config.toml
hidden_size = 128
d_expert = 304
moe_layers = [0, 1, 2, 3, 4, 5, 6, 7, 8, 9, 10]
balance_bias = true
head_dim = 32
init_std_qkv = 0.0415
schedule = "wsd"
doc_mask = true
Below are experts of layer 5 (counted from 0) of a mixture-of-experts language model. Rows are named up (a neuron's input weights, with its number) and show model dimensions 0-127. Each number is 500 + 25 x the weight over its row's rms, rounded and kept within 0 to 999. Numbers have three digits each.
Before each expert's rows: "mostly gets" lists some tokens that are sent to it at least half of the time. This comes from a sample of Wikipedia text that the model never trained on.

# expert 1
mostly gets: ",", " at", "s,", " to", "e,", " which"
up11:470523503505504494510524455449500493498499523499502520479484507513516527477507462482505473498462504470534513459514446489471473511456485459546472492460491469531513488503492508520530515508520479492504507532480472498492521485495528521470507509503491493479515465500516499528491541482573486532508539469493471545522477497477447498491495475516446476482501497509476475450498496499437557526481
up12:499515536468499519492531521475511472525479512511476506529507480481503499526491503480453485497502501493505474489532491508474555510485488530523491512479518490492498518543560514463500483498485490519451490463467456561511559504493537509518478506549544468507543477455542523496476528476499487518477500511542518514491525484479486510480524498467493470486484528458557466511506535512484519513466
up13:526487510532510505532485512507499482490502475506508515457462500579524510478522469492460472485525510439560520512465492498481554537489512530495521512475493497508523494500528477522555487498508473550506557531503483526478461478531530513472489513488485480484529526519511532482512523514470520493487465515500515532464466531507532478487506498473544493475491512514512498519491478542508511461523
up14:455465511504497491486487490493535446489517493524484542477452555515508522522504494547481481509495495508504522487517470506479505497503503557460483546467487496528476477473509566456493509515457524481504505504483499457496462509498494431527492534504515476539538472525498536510500516448535516498458471510487484539500496534513485512485469541521514483522498487519480478490499508505482470517510
up15:533536474471495496505461500475554511525484481505524483488457475501556497476488486517504511463499524530493500525518508483536530541481538478518505510488490501516514503499520486436459521505497465490553502512481549518453479517519494460465477484546524489491541530470505501508505537506527509488508504457524519487487492480513514520500489478484549501508499551505537459515457466532473498507536
up16:457490501469484543489515503528494499514510497509520495510485480550491464497508520507512485563493485479456525516504450509512555537505454505512461457474513497547512487538467528501499527536474534499511485499500493477453460489498488482508502486511466488494480507505534477527489487495551485505501489517490510495511524519499454435512462463469484529478510513492515443501527540523512541488539
up17:524475483497510504520490482477497479526444501479512510484513501566497486488501508476509498493496526473529484509532523455497503516510503518501494551499492537478410513484531481501481525559456467507484518525490505481477455504523483528515509473500485540484477507491515518500499512523511472502461498489524467484515467520527519496488493451431515476507538501480492508538511431505513529519462
up18:439508464522513519462548454542502472468535506519492487477478523497495474450540503487487492530469489487495576542514511537514517502517509486496492489492508471485490480518565511482492506530527485536469513520515485507475483502500487463504512499540513533475457500509506505531501516505486505513502510489491532538533493534536490501558510525503548494506539460527519480486471491490469501463520
up19:488484436514506491508519513502526481490526534502516503493527550458523505470523525442520473469467487492497538443518502524485498473513497550515467537490511484502518477491510496469497518534485507532519458487492506518532514517496504491520522467485491464501490514530485507494498504485531483462478533488523488462468486536545500512528468527474496577489503496502528477499430503498512528471460
up20:549498506543489461460498524504502495490488490526518491511518524511515508470459514517473499519504468508477483521499453508485518529523453489516528542473495478499486506496504536528558498495491540507534532473471523454461497501508524526490503448466443529510498471456525516460493522543509516493506518476511489513501447485485502476525492542468531512522531505471514491489556502487514462471527
up21:471492527512491465493495497507501467537536496531478478506457525472460479491491497543475522464455488473514516479539550525527507517499460489510522553499499478490502523497489503458471500470483501501518518486543463453529531508523518443535447494517508530515495526497485502537508561496493487512495504466559488526499487501527497491492534519546524510518498547503492501511524495489463501517462
up22:453522516495482508513491492471511469477461510530526490504467502543517512478442526492470510547492467488524577508480515508515517513515508495494530476495509531531537524504529487488512503531531497490534524502508508487448462527522494521467504469502526490456488450528527514514479532485511558465499501508496491525509484499568494507468465457499532501488514535484483510536484489493467492477525
up23:508473501481536462472467529514461484543491529515535502463473490500484451500495460504507482506533490500490481494519508517476495490505514497549478509500519524508500472518491543444495510494499554540504475536478499550496512495503506522523499499478482544484544513517486479483496537484492501542471525510534525503457515475508524448531479548468528521544492497500496497479444544513461487469478
up24:504488474537528526487483544487506508517503496525482541483505527513502470487463503482462460539506476492477485513503500466460537525513491520501496512531497543488519498484485561484504471509517509578473477464480457504496490476499475494539502481508480524526522489493549502497476477528495526520463474483489487522522543499516480499539489514453463492522508529495521548528536526476453506447509
up25:544487478508494523468541500494497482498495483487463505536511484483490540488496509507505504487512552447491513511505466470483503496506496534445487464525472410501442513490520486510520515565495535466495500508526514519486531491510474520494484535459512543485466479477465494486487479487481455502491520498515491463489494489498450474497514497521530529508508517523520475487515524479446497515547
up26:453468488561505523501460533484481519507517508500517555492499443520473474537514497527494498515507473465486577521505484490505483507484519490513473520504510501517503463484467505455562534513494471523501499519517494466529511512493546535481499475479511474472586490496545502482499492497549529475530491496502499493499505501509512481479496482506499458481527488496482504543503500483499516553491
up27:485528516527484493509487510481509457473495527515506504457495531505502516475480498510469513507502517501515488495532519506451495543467464484438492457493496480551476495545502489524474491528503489534526489488505519540479512478483515558452487477510514470524504497500509483492472467503512500481515524524495492488547529472486507528506526511511467471440522520512504537572499440550487487500462
up28:521494487486499522474431503486464523529506504502474499512490489526497512514522497447512498494484526500511556470524517523512498543498509446514470529503495504490513530524488495492496505544511467519463518508536524526497494535554478442476464530547475495489456506472494476505503491501527516470510549510520471452499465480493482473533494503464486498456511463531488505564505490491510464501524
up29:529464511524554533492537495492528523486505487505549508495511520488498519504437519545517514480505464513498467494530475555497495487501489517437506507510465477496507510487507459446455540506506492511508532471487510517475490509505482490472510490526495548510521516443503499514494523510504471495537484519496496479538554462527457530492499474502505554509524479465478504545500516499464517532501
up30:482502489437513476525528471532488521478554504492501532469526489508564484483500473485508444538509475508535486490544492478524531458489463500482488511478496499501505466510516555556528548506499471520487474520493475531485487504488504508470499488496497503481499472500501532456484500509506500528511467514490537498493518501498500491472501468451480494519490542518538492470508473522454548477448
up31:459497497516511451510522496461487467486480486503500494490483483505512537518471450444452483502509509488532498510503538463500531518499497459544488498459509459485503552515514473543519532511461512505516524525489458551505546495519546515467509514498500495521497468487516490498484532530486463518487506446530502481468506508530498521523523527524499501468480474531554508496498485484470539502535
up32:505525480515527473515476527507430514505518509525519517454518495526488451421506500490481503544514485499524489506460465493477491450488534448483494470517551469537500515522509509475523486485524481495517510523538503508548532497516519515527503526446509506473522507515524522437505538521499527491506501533496510505517514527491513521503490513495512490505468526502485462487491501554465465521508
up33:470503512514472489522497492460499456491461517522498467470537531483514522497525481463498476504521479517561505498453458477470516477480497497494461520511549514508507517525492529519490499523503467487504511490490546568518506475514493546492502468495502543467569514479488507473499527499451470481484533507492476536468541499499536493492504544496498515498511502517483497468494533555497487468524
up34:507492524530494440482526476524545473531520484522494482506494551486489459481429476532483516467489485536508532512515488560485507510515435501505502533484502499475498497471490520484508499491476481511479520508495505470447490501496517485513514491519522552511451478452498511493498468515526526500519516448529508522536490533522495489460528553518534482506497514527495481510506481472459475507508
up35:549513524531486469462526471508485507483451492498491477511466559503504472506486474536484497501505529482525502502517509555508501489492481529465502500526494461492516489487465491493477511479468477535523527532538472476454516528522495493504443515549491561479504489438519488518484504522481559499523523502532488527521494490493507503507516478469508502497503508567530495537532483525476508496475
up36:503489492494486485500495460487495496470538487531488525506455544534537513487541509514508502544502520493492515463477564533551510526516530489543540511512532560523524489532517536536511487525480505514540496502519457505520466513489485484452476453511496544530519506509493483479453504498485462508509473500487500509496493454480490501470510532481478485510500482469496515541484498506478502512432

# expert 3
mostly gets: " this", "The", " John", "ary", " made", " same"
up11:536511475454493481487468512456459536489505496520448522484503496496515503541495439469476502520550491509469516511504528455508488502512508526477496515498542546525537501498505539533529508555500509519480521476479457500551476538490515491479491434476490500478509500476516533470487500470484446500511493520509475491482444515511487494492459513511528482466480515496490492507495537504545496494510
up12:493483479494484456463479500517477515453531496520483477475464495472490459532551477467489439525484522499521514472492480527471491447488485480511476514515483467464464475486488548505511495480491469532495517515477508502459491468515560493520444518492509490478519540494516507480505472511474491473516493462502514448510476513496521507478519509456516506487569513539502496505504510503533489483457
up13:494491508532496534527502488534489510518522530494497518462512472509507500533477498525468468500528532491481503502518490483443502486475497501483521532514486532457534525532513513484544468516520534473493520518534509447508439500523520507569488527495493508513482491475508502451489521509532486497529499488515441506487498511556512451450532493484434525517535521519510460509505497500520490515516
up14:527539471516490507481494514467519521513530518504523489487451467541522513458558474496524468490522510459514490501531484511513459542492537486486514543464530485505485505490567524506509543504516476517492481497515492474483480527507530499478504474512503456501488472489510448519510479503519456497491523542514513511473494500557510486544522518461507478444521516485508480522498521526470534532522
up15:511479478486495497496517519502493505473519485504471468481498478491536498496526505494462497462486525492493512537509515458495475533505514507519477523520509504522451501494559466531525505505486537488542482489495470490481528508543488477457494460501489435475492500482487543494498506414522493554506528505518492468500477521489459460510489474471489489498507472488497480468561467486479558472499
up16:554474500500532494495508518518540532537500502534499478469516542520499521520435493525548485498515442473562494518461520495501514496509477472493483524541521552494508506537503509542530500503508493462473488510496510464526533500477513524481506512457489541488507548519497501505478469532539492489496513464517515510473516481505524498509475470495444482453479487497508467483484503524497511525539
up17:497526535514515482520510471507477522506559514536509498440500512478516480490489542466541475523497573486477493488527500544518453551503498495512472515480516493501474543525499510490473485483454486514472495501487503493518496508520521488565487499483502468457542542492479512493495525511526474507494467533514483480490480484505485480500528496477567525481515547479496495502471456471526485528503
up18:498474515530500494535507520503427460493493465500523511469508459511482472518518515537459487512570504447481485497450505483520516522463466509501476557541492526473497496506483512448514518519466502455475518502465470518501518521521495446486500516526459496511500540473506490524481498500480511488547449483528517494495512511455494512493487529492489519497483514515506495547495486535475507508513
up19:497483481490484475505475506451535490468532505496516495524497481479522522472515438477505486490505517498537501444472523503550528493476524471453481526496524497483481518498535508498525525506508497498547555522524495471477497500519488487495506476504455494525509487506512532475476548533538526514497514528523558535472502497527477475505572482489475539477497494502490490521466472456482546516502
up20:485472471501533448493467485516492551462499491509488491501523492527505544485479494476478513503500482469486481522484526480510441497484516484463521516482474549504520513496515544454457532487544479486488541527521509446458521471537531435491497495532485451523492516513508474498484503506553479483499478453502516521501479486543475512502472487491477473508542504504486477500483518520499487481468
up21:569488480534526471451510543504487455511520456515518503529501471503472496509488484551500505526523512485502558456478482509495519510491495492493502490498473522537466514528513536475485495507517490539497509496503501455498502507514499461484502491521497481497557509488471505546502471444465510484482519492512485536487538477489550491533529488486531554488498472538496482516485481487459489453469
up22:566478513498465511524510492460519467500502546498485458497513501525516511514518469511521487495488470510464490490483513516510516495481529483512511535523530506484481471546546495550514522522487527491482503517510519500512473531522491523523467446458518485479534535468509534526495524488509491548480530487531548568481504511497515506548524559504486489512517521481486532467479485515501549510520
up23:548491539514506503494520477470508541521462502510550494512495495497468491477456490542495495506481502507479509492563538546480489537489445495459542510477509461489500467514516522452456515523499520463524482488483542489495525512515526506501497475538484507512541568469540526529498503498536510538517511519535512461504483492517489495539506514494538513520485502504485511490503507543495461499530
up24:519490499495521506506496503531483518510544476521554500470473491466462544543502491521431497489503554503509509482510502509495556470507493485480496473537411505462479513458528463525463511448464492492509514449517455505463519495490513493483453487520498484507504547476508465479500490483501510481482501529516500465517502509486498497514481516476505509483464493533487505464520506471519489522499
up25:530541492499471489500461522504462498521516466501481491507471514528512504489508520479468492496541495506477501508500482498506488503495508499541517483478469530489498505517494483476534544514568485496506511537504487470519439509498506504475517476482451485438538509509502502489491486470505530553528519495491486572545470499488493505475481519482520478488498478577508437498479493550502514513536
up26:516523524528532530509518523505442524534490466521455477514505501468479506470541449517486463527486514496492474528494496515530501486469480481494468459450529514508498488515523526467547484538537497536490531482475492489505480437530510479463494466475477505457498508485490533494468531509529476509560520510489474503480514495480525474498491468475531529464492522506518453514504499482496480509516
up27:527504496535491470478481533488489501504504498507507505499470518494462506562486482506450486511536533495487509474471527501471512516490489456500462568480452469541468493491560542485491502549487532553551520516527515538508515495491486461472452488511476508487497513450489471491512515485519505483513504514486486518519508518481473492530514505542486505495541520503532479543494497511468493535480
up28:496482470544477482508434476486452520532474531532482488469500498496469525532468466533483457492551522481480557510495507523499493496473488479481466530492509487513473495518537489494521491472448521465509493497526490467489476474518530520497490523491531490532481485548488542513506503472542505504493541449504492500487505470549522519506537472486474523516492508504485488483497529478461485496449
up29:496492494560459520508494516530453560554532504536508530479505471512475481463537534501507444540475530518520557496524476481512496507510505523487474474514478534543501470493546502527525479538531530475470493511503505486490518495479528481545517486485525494481499498510532503515504512506548477510452526494492496526551528517512496515499490506458475514474473488510502516487480527495453488509512
up30:518519468483490489489497482486445509483486483495468541499491502529479517531462485479503516515504523463479494529549550424514499477482521543479540499441500464474455474490495474502519500508486503441505507514523500474495499525515499532528473472531521534501490466503511530465485523531477468492514526433508512505458531518511467528490517510517512508457518482523531525492513487503522523484499
up31:469498508504446495514535518492556547495507520501513499458469544526506505500508483497492480515552479469514493517531469495488492511494502497498465471546525542481502504536517489527545498497526498508551508507488519491492483509487500490441511500496511522499580543509487495478499489479474508521512518417515518516521521495525540526499509527496509523472480512494524477531496507505513545548449
up32:488568489524522457486486489489504495510506502508517483497473501504504515494534527485475487511506464430551496492541493505489518497490511516539517492501475547464487464505546507502463484499545477513566501483508496502463476508516551482456508506487504498495522509461519510500494487540478515491484487518486587518478536457471545467496469529490512495534494498500480468516488518488470474497520
up33:506489512481498505511461543523515465480543508518468481497497482513504498481484527541496504534511471499507493485511506484507497513491502490513556501511478519512517508486472545573485502514521493454478525547528513529500500505476529481505519516531438506467493507464588506492497512531500484527507475476498501510493518487537528424529493479499500514467491527504498490539460521458523482483547
up34:512499528533428526481483487505474544471478475513488512533478522475508496518516497558515506544521457526512544498532490519530474478489503515508510567547511507527515499469534518507483513488449469506508509519521518507521465492521514486485499484511544501498527532485495490509488519522535468505496494506506511492501489474530500534504463576483536558448498473514506476523534490505500494500520
up35:464515527447516525509527533521512519534527463538484481484504512497515492492472502543497512510477517439499504438501543501523446492487434500539496481503451459508477469498490515483488491513499504500505501523524574500497497489493524501516503549469477535499514489464505480491477496523437473496488474455471534495511504489521499527485536529501456489524492515463488481485495517481503484491498
up36:478525527487491464459495506522483556443502489493525499494500527485523507485510550528475492520482551513476481522485511513457559548493525467522474495528508519522482477541523490506529480503529503508534521508495509511500497506487489510494495498474479492528520513489503538461485516526495497508499564507525501499510518508551473494551509490498574520498463508548490443492506532466496478492535

# expert 0
mostly gets: " September", " March", " l", " USA", " ENG", " —;"
up11:527512484501518515460514543539492516526519465499492520474464499524463526489528521506482485490485493511500503484554487500556485468510556504456513505518470499531507487474546512464496531505512486470479536519536527508511484531497475495478489455491514514466541486455530511481489547496503528506489501508524463518502533486482478501509551469447502491497537466514545471539517483526513515548505
up12:491481488498522470463502481484512549529479495533486501500506501491485486522515472498532494530496499485520526493547528489508468528487530532519462470454470535506459454480512506474503471532491492502471493509539500473474529529512540451534456497511465423515528509475486513492502493527484517476485541475504489500489508475539521538562487491480476511467538502491485508545492522457516504521487
up13:504497491494498499475483554484482530514545472498512515497443484520491537527481551472476517490503499421502508502521498488553457470495495545491477521534502502545471508488491525509490531526520526481481490520504500489519463498504483466546488472521521489463517497489502519516488535477503479566481510471493440552452529500488511498497529487526483506480477545517516506521532503495500521515478
up14:484512520509483493461461481513512484470486500527515477505498492497490527508520532526532521474502500521524516475565558511477440527483483526454463502483505531477519492527510500507450495480470465527485510551516513506473507453505483501554503509530501467526481516512519478535502491499471509507495514493520464498538527483503550484550508526522498498455481478526496490528506500556442516489475
up15:509484475487482490518512512506545487512539485522447487434475435474513463485510516449487496546531521495537521459554575517543478493465477470511526463496475519494470502496464500526486488496522496505506504495483483509513512502488540517462489533483477503514515491529516491547509511505497508491535485495505530516507504475486523535506478505514546491534464492505483523518496488481447496497462
up16:514509476457541491501444512547508566503507482507485470490478506490505538504507472506506482521507481497486510509512507488530448494502490475549547515492466471505482513488483548512508488494498517475502517519479517500509472485518498504568515513542467469474503510498510483518483503513509546496500511465518473523536481496538487430552529530461511491472534500514524497520510544487553501514539
up17:490486490490531472487485481460512548498528480507490475499510509502496444504499485559531481508465492468500503456501549484533475476491526556497557466510507519500442476477504574528495511547495513514487484517516473457496508510507520531558497520490473496485507511482502457490495561520490514500481477516516504532511530481539479516527516481484525510485510520506505477510491517491513488489442
up18:532506471481493504518539501528473526512516529519497551470488540512487502540518480504491503474530504460450502466508520471494478504501436534487476541488439455493476450481556560501527497496471494514500496497477511501526530469548492463497496530514491485521494496487511520475499495492505512474472531531523494470503469522537550501532507507468501508500528488522504514526470511503517459533520
up19:512493510472536503519523518513511501536474497506483480518490483521516518506475515511454492500478527481484488498569491469504478545486466491526484486494511497488447491453490491516487492528475531547518543560486507484501461519512508493545479483560494482487469483487516502474488508496496526482484498515499476512517496526558470447521446456452491485472486489534515488530493536478540502487545
up20:488487487502475476529457441471514478494495488505502530500528513544484489480512525461494444545502481523527511481502549520517477503473502508521547521476524532490462493474486507519549499539464489528510525513532514514509532501517543508493487504502496509462545514528520489528487503505472486500511519483510486509518494519488544551490497434527450530421512508522478536513494492499494506475505
up21:488523535480468482441514511511447508523547470518477509489505500492491497514451519481512476531525511468522502518537503539513466487480535542461526472450493481510504507512490471475500520552501509519510524509513513481519515498496553481504516528509524524528528491499479508495492528449461495514522498433508525548532524489490467523524493530503492558495498466494494475531470541522491519509512
up22:529511483493500532485510549471501488529474508508498487497505501482524475486527553503504519483501498480510532474486555464565515506495511520472491497518470532519517498488545551480483515502515475518478510483544516438485535519524519503546499487501485511463501452488552504499499499509533457457466568459518502497561479474519523524530487496513510553496514487511511512517504510495514487486488
up23:524510510486495447471448511513519579528550483498521545495496507528538488521470468511540511491494516453534519498555505518513471476494510518516542491486517542544471529490512499493550510514525515520473497515487540491500501487518529493522476525504514473464525490480545516481508515491520468536494523470477528464502490501537504488503533497505521562504511500524519509495503509521471532514461
up24:521517491514506520468461525506478516555460494548492517490437522472513539551489485485558498521463472520486505499448529485545530467489489510525486514497527473497504495494519501543462490485470503523518533493462505478514494488508485493514461513501513449488524487513488505521453475495524508499463508455511517530504531444498502457501525494478494504504522534546512498503501517510554489489466
up25:527484487497516518443500564473477487514486499491509537514483502495509476516545509493503485548508469484519473534494523518540499514480518492477482489544452496515455509496478517490494507551475529500513498561520493496504496516540485526545497493532504464520482507467528490519484482511475487532477539471516474460552497474534493489507507495455544534479523491483513463517493561471489492538492
up26:457466518496549516571501465490521488495513470517501526486530489524514516491516473520492493529498499478507485527499510520516483494493460531497499474513476510504483492519488526514557491538499518500505546518486481499508514478524529508569463538504499519471547514500516538479487509504498528523466480523502483497551519496521506517496542448520455531485481490509523515547554514488532520553535
up27:509527503480509544522519542513470476517507479508505438504433470528522482501508489525517463526523500502489486464508528536492520500475462479486481485503499496559481478499487508494524509511467494508515503559505474472514501475503473515515483524497500531502537510500518481506489502509516518515484547512501537550500533514536461532540525537467517501439514458500522464548471520536522474523485
up28:519479514447511523477527470516481539492510513499472503491509486532485479492506475550489511467512532503517476465547517520519464499491477503434510522499447484510520522510509531504506525485513527486475500510538461473504459547498489474533491492535474490494507501500530512498515488496515495488497478475515492509522457467555473490530487500457507488528490527565521516498477484484480543554435
up29:515529501489520481519465456495501482530509498518523529518470506499486489488510493506519464461493508508528509440519534500469506491453525477507504503461530566518474526494495535490506526569440539490473510539477500443503432516493521488498497490462495522480561507502518472527500485512502495489489483514527499522527489517515466515447526472475472489494505482521532504501523490522478515532506
up30:516540433503520536463499519453457509518503443504519534505477489507450479478497481511518497508537520475503490514521491484483522511498483504520476485491481508555497538513541508489477478533487505503525508480521508476487495487493486422452500486486505511517549541477522522528492503447535470517487532508541469503510510500502482465516529501474530512471473501520518448511513532459495484516501
up31:468483465480479490470508536533530545503515504530501523471497495512450487509521506524506481494524538458464551499531593492463469505499511499514495465487470516501510481487494505546475511532515523476488509534536481482515503508480553457511511508555489491531497529492538482505510527495548522485481495517536520502502518466521506489503490532486524513476488528503538465497513539514533509471485
up32:503473501487495474443541508479488508486515515495485512503476515538479587568520493529492499471499532510477518503478553505491487488494485510515535513471509480539461488465486482525483510506515526495520502530479484481515514476485468513530489478515474502492466492482515510526519531499538498556473509504525496519499498479546505530554533528563496533482509458523504508524529476520452521500493
up33:509473503481516488486469465514522541509555539528504521497520532501470496519502503479516510517526485511525497447494510464519469524493482503524477488443530521492459488480490531481502521531492506525510513514474508480508464458519538510525461514499470478492557509517488511515501501534546466528511532481515479510542521468558529515522489446452492536531508498475507520541533498505530520531506
up34:508511497503452503452528509504504558526507529499520502496475515540502511535510522460485480525498488486556509485523513447516480485508523543522459530499465495500478485480495572455512563492483476479475514487508516515502532498518512496539465515485478498453493516514494509447484521494513494483506488501519467525515534476516473518530491523498465556511519523510524527503524482529467538529491
up35:521468501527532523471504504488527498541523490518526553478478508503480551513511444482520489478527490489494494503546514494477523500487469523460459526517480523501510465508522535530505509505495514484491498524481498505504573528500495528552515497541468491482457491524495445503489491514548507493481558485533465472488502490550515500511482470491433524495517502519543522499503486474528512497510
up36:498511498476545506509458489472486536508484528481518490512503505516473506496482508494490482520501475503497487514521511475488441564489459555487481511551500502489462493524524527456516503499498503515496543520539514519511480543529528496505468462491479467481505533459538522523483489456461491516466502448505469505498513425492486518504546464493509519527484489515525511496518505531521510548470

# expert 2
mostly gets: " 0", "r", "/", " P", " p", " D"
up11:496488468492500470481481493514523552523454517489502488517449515491487499500512479492517460501506531485504511507466519511502527501495526465490500504518502470497470475494531529466510492525443501495532528476487479493510486444512485518574514488537502452512523543476512488495505495491562469495505471459502486527499531493484549507530485527502441558476514514529479486484505474480454527531480
up12:473481533511513476531512548496501490523510518503530543502485475501504587543500486550524502511504512478525502474508486481489515481500548517455467531537476518482497510491511514518516512474525484528489526459444521478491502544511511522496501528500466473507496521505535475513477522489451460496529520448500513533489529509542510490460515503504517553513500517512540488484477509560481495502498
up13:516480490529494535509569507480470472512482506517507504494438504511486568505534528518467473510495534506523516540514523507505495491508530505467508486468467477521452515502496489476491532483480496537549509542533510472470515503506492466497515470480491496494487478523484476557503508482537514519476472537519489501510526480545462519527490505503490505485585485517483527471506459521478492517482
up14:557489433481516508488512482530529502522493495498523521505458494512518504501485497495482472478486534501498497533516490499470512514526511555493440431465504520477528503484548472510493504498442511508462525513480544524491470471507510529543470456535505487524480551496499512481498515449486508484485560493493503513494502526492479492482547518467535539489515503506503526494496496484511543502504
up15:498488462479460523476438492468540461484473502494459498491506492497472461474486508465482478497520493508498530516483476456520496533521494487457458527449467484479514535507497502541461527494478511503508523549497484531528542507496518492533489520560492495485525539487505517463487486499525510518496496499522481527526491500480518491482489523522545513548471548496453512521500509469495552507478
up16:528477517552459483475510483504460507504492500516507478514423520501490501502529485540508459465494548519552494467491515516472510440514516510485492452523494484473475546549457490519482494485490504555523534509494505518496493505476513498516507537500493527500542478504503495522500468505496478538493513512503531546509512460492500548528498533528504456485532520530472505507500490486509471494449
up17:517498514516456506462561511500476468483470526496535474512490518513471523519539480544532461527539501517462504498491495509502506484512480495516548499519455487527476478470476505506485520509506512494535556508525489491480516491489500492519470549525482475506515484529491483509522499475483481524517517492528503521488492468540531516524556484519538583483523514557498518464506496506471474527468
up18:529480497493532500496498547473501504540478500508482494484467457498497501491500530504515469481551477518538498505501492463510540505480499545449468447503464552481520524503467522507509473486480498474519498485556484505463474514520479466521499459516505471509506511448534488465498559509513484499529507501506479504505519497517467531512487463500513528511493446534551475493483471500511509494439
up19:489479496513530508494503499526490528528509507506508543484510492474482506443511477533493468506466518520505501461479484479495480503480470495501485486514532532508459462458472538497483463480506485483494475481512483497497560582538501482508481454523493488495501482528535524471490489464564534486496522441451508496549498500504532496504514482525500522492492506478530468537507458469506483530478
up20:512539491554517518501466567502487545528514515491499499520466510511502505526504505451496491503491478485494492499527511500500466510506481510483485536516506479487482479508479529480515566487445454572466499483493562465528498511501514506534456465484494449530551515506492479511503500479521531530493515482503485497524536510507479489477501522458487493492532465548515474490493502522524493462515
up21:491484495529487472497507545499486454512489508499521486465471496500503486512532505514531477482584470498534560483529506431465568487498489502487517508522555510532486493544506515499550508487504491531529457488494460530510488478482492553535516530523500519525520476519473530534470519510502496506501479497497499497468511479539489510494508481518473492529522545527498495518517503476495496530522
up22:543514498502502479454507515488456529492503427492513515483514544475520487487480489453474492485475522526496491498501487493491485520508499483463449471504491484514495564494545458502494519497473509502510505514478476505485451478482472498483487476545510441463478476488505476492501521491536465464490516509524462497521526504511450561489518476497550481526471478526482517466548495479518501506490
up23:518432483495510472530453526496468487462518487492482464495489478495520544498462487467482521474476535493483500511519480487502488537513553475513482520486510531521499515471499505507555506509468507501507490522464512492479498486516516519481491530485450515476507489484496505514502513534508518480492516542540467459583488469480486473506486444513525495515535477524493502498513492572493493544476
up24:441495445504483436491490523455500516484538536519442454510529494508517540495518489541516524509479498511469509480508512506538477511497491516526459474518493526534503530526495510532528527550510492510492511513463501456531546516489520538483508478513491511505474495478506492521496450464511517501498504442516509529550491486494505537503517518525489521542516543513487514461529518482503486506499
up25:520544483532456498476481497448497526500500522492522494521518502556524521544548479491501476480531504497526530529525494527478475509432502503494527439500507482519487471542486555462545514509489502506498487457461488472523494478507507482520478451524451471498489488471489461491500488507506511534493506500503498534503529515482498534500486518453480501470523516467544443499486514502494499507499
up26:495522494445524498448519498550481488519550465514531466486527464484503508500516485518507471517510489506557486522511512491523504496476520464467526534478510441463472493443496566518462492486484486538506509518531514553468472510500490515537512547520468542475492519494533523481505500484462496500510484535477498503544534469479523492505522515494505480515506504510501474490511502503501487465467
up27:512499486507561513478547468519492518516515452501476461496445525495507493471534524475509492500494521482523479478503502453500470495476498510487511467548497497494500499464558532496505494503470454499500512501497520461466502465492496496505511467559483490481535503549545501449519512511537480464466531506511464506488524484518490481558508504444491509474460495510517468497474476483495481528504
up28:485479462552480493506500484531447469520507487490513528477495467521484512489493536475532443528540510520459487509488541511512522494509502507551536479479470481491521461521493554524539496507484551528461546523490522513495501535507506534475496508515490528508528502536496500478504489490495503520524491544481514565528476487473487506505477520496545479459495509496514456495541550517482501495495
up29:509530462535503502518498493506526521479473524511521521492503524476476538491493507508523483490534522446490516518509522519513521483497530497470535485530491523523499523534489474478500530483507538487511472487461527456489464468518494523503477487517527477490511523504536469479480527495560524488495540443494518539561514490529528565468477508509532512498482515491569515507535530489525535474494
up30:502491495479445459506543463505492459498482491507470515441467519481529520480541477496514499527496462484502499510528506506486547490465485510526537539515508529487468532501476502516519493496515519462551544533524475525464505511498502523511493532469481552473517519524508495538500479506504504506490468455507468470519519495486502520496489497520497474505511505526526460495509554541524542560532
up31:494498512548505492497490505527513518554549481505459528498509422498462472514503478484511500491490527498518495465554484545510506485500493568494556500480478477520473499504502522566522489523479485535515466481475465516505478526498536494501489522498494469532526483526491504548491491522490511497502492485505533528517539469519558492516554517527509508476504494498519455508497496522536504515501
up32:459464516494462516496518516506508518543490480516541478511524517500502471556460516530477477532478474471486521516522500509506501524478472484452481562487495447547529468508490473513538507509519488469500504525463455517511491524522516481504492533490482524476492526461477504500487535492446531493505481496483455532469500518475538478507512462518501480497488514491480447502517465494553508515474
up33:483490501484503463461535538440519529520493524495493470502498483511499502541529516481487485509494531535491519499508495481478507485522539522498503471526535489481515515522477453483457553475479497498514491503476498509505495526486494521483478472530460441507535460505530557498498475477533533495498511516512503544485494505482493546537512493524547496536557516535541501484503479471523539532541
up34:510502512447498509481491461536516547516499502486508500483518483507471526528519501544494471512488528428507466515498509439491453497500480517499547503510478486547484459469491473532495487512465500494490511498518502470489549482529549526495497509503446476483472487481502490482497466506466463555481521478480486480488513468482505493520469509497519471492488444498533477491478474530486473535538
up35:506501498495498541455499533517504518484474421502475555518494489540489504520450512506488533491494517504502530482547460499523474549501485473507477464473466490510475488526518506495561498512513464556493524516501495512504521536492527470498489484503477513528508469494500473524489467508480519491486466480526506510503521486482547475507532479475482510439464516544500490465464484492524451495510
up36:434504502480504515519502491532526486505513520540477510494491513496499515482511506520530519482518488530587530494541444506506477503469476501498519502483515517522544551481472549486499475528523505468529485481517529494467450499497483501533503504519478495434523521518512529503492509492507503504495467509538453462556490529499480514512518493489480475543494498539469484505547518535495524501495